config.yaml
num_hidden_layers: 13
hidden_size: 448
n_experts: 32
experts_per_token: 4
d_expert: 224
d_shared_expert: 256
hidden_act: "swiglu"
moe_layers: [1, 2, 3, 4, 5, 6, 7, 8, 9, 10, 11, 12]
router_score: "softmax"
normalize_top_k: true
routed_scale: 1.0
balance_loss: 0.00527
balance_bias: false
router_noise: 0.05
init_std_router: 0.0284
lr_router: 0.000707
vocab_size: 36430
norm: "rmsnorm"
norm_eps: 1e-05
tie_word_embeddings: false
optimizer: "soap_variant"
learning_rate: 0.00241
beta1: 0.95
beta2: 0.95
batch_tokens: 131072
max_seq_len: 1024
train_tokens: 1209000000
max_steps: 9224
dataset: "wikipedia_en"
Below are experts of layer 8 (counted from 0) of a mixture-of-experts language model. Rows are named gate (a neuron's input weights, with its number), up (a neuron's input weights, with its number) and show model dimensions 168-223. Each number is 500 + 40 x the weight over its row's rms, rounded and kept within 0 to 999. Numbers have three digits each.
Before each expert's rows: "comes after" lists some tokens at least twice as common just before its tokens as in all text. This comes from a sample of Wikipedia text that the model never trained on. Tokens count by the router's weight.

# expert 30
comes after: " of", " in", " with", " on", " his", " for"
gate13:572463399478531500465484463535519495580490505456513515581564527525444478507475479516518463522552477533450576512470466525502458464480533539434522512527533508497497581503
up13:523561507518495629469442467550495556476437499499468497473530425506433488482471526481573515491478473518557454517517524539497512490513496478481418494491541522649558509465
gate14:583451438565478495515444534481417522490456524530453531521462499521538553570461443502506450547446449457490456477584571436475484515497518498553490478455533498532542573455
up14:429557534461479504424527489545512476447529458439598517486488522516433418460504546483474493451545561510502504491392492522584548503542459566480557505553485502524496481493
gate15:506472480475565480528532439534461450458463466484548476520500481525482465539563525523430528560488456533552517464497456534507512549563518547490466474561526438510436515434
up15:488531529463534528532544472518560475525494539534525457538458498448502500539525542577482590495530537502441368450582490441460495547527455521547539475522520509559463507504
gate16:520554529509488502537590515537529450471537543514533495459502421483487443470566589538487490514499521459457527540512489531603556510449453494473500495483480548565478459483
up16:491535498517522494461522544489514501477525521505549491496523485503465390465531453455552511505511490505491570513518495508615580529527509505463548446526493501564515451507
gate17:505423479490511493495528559513435491490546527452520486489510481504602547431462528501491474511493511500479494522536536411480528473481384409531474516587494464475546524473
up17:525493549499461443504501423496532586496576503474483533490536456556479488477531479528489538482492490481509453548472431552550465491526555469431507526479513542534525469453

# expert 12
comes after: " |", " ", "|", " 0", " 10", " 9"
gate0:459462528396506560527427527519541437489528441491486554510537516508476485534532516466481473531565516480530548435468456472502511499453393538538534508488440511566422446495
up0:556497509517482470544535465483518493533562596580506515484561500510513468506457430418529484469540428490430581478467486489489478519464519499477466436486521514504517550491
gate1:529454488477535530468459502531493551573482429549491476505502408458436480534503447518506519472472592556496476499545529440497470557457501562558483449554521459531476524420
up1:533523442519440493470523499511509501482542515498475520478600548529562494507536576592523479527539410536459496492510492516497562531512557540482547503543444532422508459534
gate2:523511446516497518487456488501524464533515439543520494552499478522459481490531458472525580448548507557497549490546508507503492512438524491551486528520550478486487523535
up2:454482558477478534579539474419465575471523575450416561480459497417444512542540451579575437526481481471512480509483451482477491493475355461469515477461490441541477506465
gate3:523529494464504476470523468513505449514533502553501491506499498490524478512574493478596541519541543508540504605499517481488465466513498508504567485498475426491536530524
up3:469491427412496468499477515450566466501490520390510544500500544520496477444479467523507492495482496478455517528509583454454511555500483467585588495572460553568540533540
gate4:519549475439538478473543566488471494463439515519460474485533491516519486459543458488510514490547510507526559517450494500495453503484556474468458488538443413452484525449
up4:469490555496446448483458516476480498466549520527492520499444451474476471476506466473529427397409521452506502466486487550519458517535550500474512529500489392477543505409

# expert 10
comes after: " the", " The", "The", " that", " \"The", " this"
gate13:514441488455478501546534494532519477530538475451554556526467478518551474566487491462533425524452539455522505489552505467553525519512466496496412486468472459523586548524
up13:520520490427471540518496538508472547443470461494436470500478479440559502489547514472572498416512508468449388432535485531543447398496449503546526516520570517552535529468
gate14:523480623546486494512504493493477540477491541499512517444469444462480449465465483519513504499493429527521542467492559502523507465460544521592453503529539486474463520446
up14:450512410384550482462491531497455468498583492465567425585501550480548526511496419456448499498500506472466560600552461520506509470495520523472529483419527379454512463585
gate15:511550511593520538426528430489474478501496508475532489452547535491524502566514490508566477508460463478584498466553485495505431463518481538470502502502489498451478447469
up15:511502520577523424502486523480556483484551542465533568529553483596498501542463540485498510513471480492523451511439553483577455519529422514526490445482482505487518523502
gate16:387542505412490531426455561422561485438455517426482443560494518501463442583472519501497512528535520505493531425525521501574506518510502509448556507510516480509491479477
up16:523504577503562518468542534524499560497550491564531521451506512472486499510483468476399515442452537494516570530513510559467555541498519489579604467465469509414482501477
gate17:448518500472522547492485446514456541491450515553554497443510476460524457523470473515467495512496479480502555490481440498545551485488540508567510493489435512517503488548
up17:478547553535503393459514522517555504480464541506500479587519553591463548492558405485487473491419503473538488540494571507467512523562509469509461437518561512483504514528

# expert 9
comes after: "\n", "|", " M", "(", "\\", " No."
gate0:519495516451455486442524527474525548461512445526537540540496476490539494569483444418447500476496487388472525539490456462499484497459526513505477490495518489472470481561
up0:479480590514466510390609507448561544391479483469534463584490464541515602532433503486443500501510530498425496556462527538480493492496535495467479500464512499542433506462
gate1:476536456505456437502469519486552450457483486550524447520581449498512494454595454484496462475497466515525484574525559488464555549493521578468568493455445526494495508493
up1:569579532545473510489505505538463418524438483483531542495476500442507457549520508521489509486541521536525426555468451556483458504550464472478469516514526526501513551454
gate2:519557493424529527468513506484504549521518563488514573513579511516467540469493423495532483510437512491570575523495497451488511518495521492517543498498504434434454497426
up2:595448497472478605486495452542527517525576540438453481534465457535489526470529495479467501537448502459512473413421496468513481495473471552484529555524469456553457483462
gate3:424536543459544552438479575452475536496525536472527449437431463455502488490446526477603507520523532583515509419579512505499514573484466544500482554484516453478556490576
up3:431455497485540535413494480487520539489523522555547588544462453463474509498507447493519519487497518442471494529524506534575451513464535493465451375550519556525466491455
gate4:457528607560537535495509497512567474438450497504526452443467392514500451499443480403480454555469529469501538480536511508571541586499502490551479471546507448541528468469
up4:497479422493468497545519491456482558480581488537486524541566609489497511463510505608585511394481443516498493474505497541483522426521470484556522459493494590425491458570

# expert 2
comes after: " in", " to", " was", " he", " also", " be"
gate13:619481465511554489436548527415493434505545506510545504488491512519475467435517505505496490487536492529479517481553559472544526418541534494436511464515526464553482514477
up13:542463589411523484565581520454480474557507494453453518543502533487460466462423534517464519571488462525531469496472541474573543518524580437427566509499572544500483508508
gate14:494460544532553507512438526481482480479541495520533474488416488573508535479488439459513510475555489397421485482525507451462547537460528452506500494496413417513558491443
up14:479500497572467488512403433525474508509601502487457536534476522495491482536508477535461532461538404508512534538495493427471465477494524495457523507514544380427486431527
gate15:482428461503502499532529516437490503468478513513514471535514482479497536450514542479554492600536438496532531490502502544492467540545456523520516430479486471429499570508
up15:457487551527478488493589475557504526531523490436501503549507492541501522461498476486555473418453485499416477517547481492482476485539510459476492486512534558459491458561
gate16:515528526448460514488488559477553507476464552473523494476521508476456471438515434494557517443500502568482518506475429484473476447518517490558519504510426490534491538535
up16:507493507513599489509468431542444503474432539498490544488495490537561556475483556563474552597484490477518505535492523531557432524489457512542537505512574535427457508475
gate17:481560491565474494529521534448507529487489490493478429469512424516477505517506458491549464521502504432561496504610460495523498474504466523532460578540500511440517564525
up17:526507420514464521511509554514534522509557477537513476522493459430459467456461500454519498516489527482496506547501522483478553491486532551537469490555428535488535525434

# expert 25
comes after: " |", ".", ")", "===", " ===", "\""
gate0:419528486514489425562514489517478546428455499467455471453513470552489540397434565428447489469495535560457488518498463558536457522518440533478468506537475521542501556553
up0:513510440572521501525609479526535464486474402512479526564482497493485514509570504527505547419534494565535488427467486430476519573517497470493384516490475539510543474520
gate1:493444556539494590496489540516577447528477463549480580488470437500548502512475422453518385522510494516535521464479482469479524459526508490505464439464513523576516492489
up1:468475515473469571509550502480529496533492510482498584472442509493530523537456444479531552483513445489596534434486481450517479476444582482476563543491439607531462529494
gate2:439507499522513468497525516592506428519504494594439470518546479481491561488518417542472515434484440422448538438525533479533462523507532439482449502459512461514484545495
up2:552478481549524481518511498545510540513471455489508455617447497459486504518471509547459486539484500551428539404518480480492448423516492513492506485501509484435506572493
gate3:516525554460451551415465508480536517498443583461539468494542532572492487544453493467552484472475520435563555533505503541424430447485450515494511464538617469509523512437
up3:490471489461496484504415444475456489493481587478586499459540518462538541502468500465536515559459475469462458500508537527565486470544469551461537442446505588478480561521
gate4:523485514505570545509566475493557479429456502566479475508495557540505552482573485538542460553504533501579552498539489501523490497458515514492490539499486516437489556578
up4:489534506492468482545458536524450511425516501415491511553539492441491480505470480501480518454491496506441411524428516470474467499536506502489492486488547455570539406475

# expert 24
comes after: "\n", "-", " by", "=", "\"", " Preceded"
gate0:510532477522469447420452459484453539529439466498446456532521507528512469545471581512455521483508541491506504508518499506482474497491476580517514527533507495495519480538
up0:447540450545472473409395441450411556492443449475463464447561488511496490516553531521498502518498504458499507514520501509546461505477444565534554522505530513504563497549
gate1:436534508521479482483491516568525487468468507470541540507549552485488503459472486533568564501497429531477520470558581480514509533473533559526482425419518481557549440513
up1:527507479431474506501467463464550589511434581514563436489488461525537538471513577479514509517428451465490474503436531498522521529563541516448534504518446513497550476470
gate2:465506543458466492448548474500507440520478413426424621450569514452545522497451535464499447497483565550522507503436451506546449445492464528495539495431473473529466489422
up2:479543543474477464514513544470476514463557536564564490551425527551550495514568494523504579525485491488492491526482508538497502475520537537487483482504514507503532518519
gate3:498509561501441532457576521499467423478461400458458538486554518506434515504459564518456544571500536497485508506500513500466413545419488507479523572513521421501464419469
up3:446526501538448478493501505547479470500503486449478548478566540525501470560523496528459509550465544486465492494511477480492497543457487515494524561468501445524507537504
gate4:456502472473447550507524491544560461526537561545535515546530438529476490457539480446542486428463497583508503484531615573506514569484543534535451511443495428527514432445
up4:482531482585518423572403515526493497527469455525505517521483520474484559499450478493488536545519468519501582519514537458540472539466506458480433527480554539566406443460

# expert 5
comes after: " |", " the", "-", " at", ":", ";"
gate0:570403477488547524534521562522525510433478598496465417514525485473502531519516536532466511529424558542522486455455519486488490543514463498489485474526507568495433502496
up0:448458503542504508464516517543508478517428522486411510598512516477461531518529488471507492590464529522481475538503513522450491530532537406515505506512500505515481478500
gate1:470409548536520510460483469536563491535532529466501500465494456500495534503487486452535510541522482541490474489545499495476522532483466565515514454583513517546410522468
up1:473466492488499531501502471525534487505518524501524494493518426454568519496553447456551476544490503491558514511580451541512485520459430556502591468528545491420421506506
gate2:488524505533485532554540519512499518539403489526469482460502502505492482484507498435481476517519490451475518516499510451500557501468470496519469477539460479468446497447
up2:510486486513479511517511486524531498485542484545496534556509524456492513536547583476565579543477488479462487511463385494478498506467449528494523480458520570554481480529
gate3:426495524468534465507500541533430519532434525449546525464454512555443450524539484509488504501427567500450497519497540498480473519487503461493513532492544435584483545500
up3:490492472513471479473493481568411517523425508476512528459481508469540459511475456465466530497421627435555549479469527519490476519526564554527538485427456460496536455479
gate4:426501529574457446443508457539455548532539430468529486510547502503413541586478525521470483478480544502501507496483500476502480492553427495521450495455564509527509457485
up4:411497527513459452535523458546501591481547418510545496525476446508465542533496509506468548465516526543491536504550511478556514533467403476508503488413570509503580537537

# expert 17
comes after: " |", " ", " 0", " 1", " –", ";"
gate0:412488518480518585478556484488518461480544460481467536483573462553501445458535504499523518500506510493557531500472489639528454503526472484496511447437521561487544389495
up0:452560533441441537507484486478513500471563490508477503530538498552489469480568414501549499505526514507523498493472414630526508493489529540486463490521488531544534372497
gate1:481588559545571467444434474545462433481554510486513556534514449529402399513527445467490445513514539461479489487566542514508563496466532472447522476540528507510468529483
up1:446511488519472492468496545561505535568528366566525537430498497426523508405562539508494505520496520418523516547513468483445489410463478502481467461435605528539503562549
gate2:514487460589509469548541543540523489541558464543403451503423536407487468478500568554473600518487467515553531420522536490492474488467417519446473543513499443533556583586
up2:504546503603524455483557529570529479514434432525467441504508518459470517478522538447488403512549527467592518522552525454461498545496548529523425539541568452583490454574
gate3:433521519560532491528546510558572520408498503553516525524542531607481507427499494475547440497489508497518501515475463483558565485491554441523444474531507365538495445444
up3:434481501543596548496510490461528514442485531513512532528538564553495509495537511517488473440536372464549466574485496516493572520476549483582454534529495405472525407450
gate4:511508413456482575528491473527518449568495473580460545506441517526433455523552555470501570474552522532463499447474453548411456571495522442518502514470432512503531518502
up4:525560565442465487460514518495533464513491546510528478421482439441478489429538463442526535538508559523488525499534489574476525519439487479506453521556483478579510529543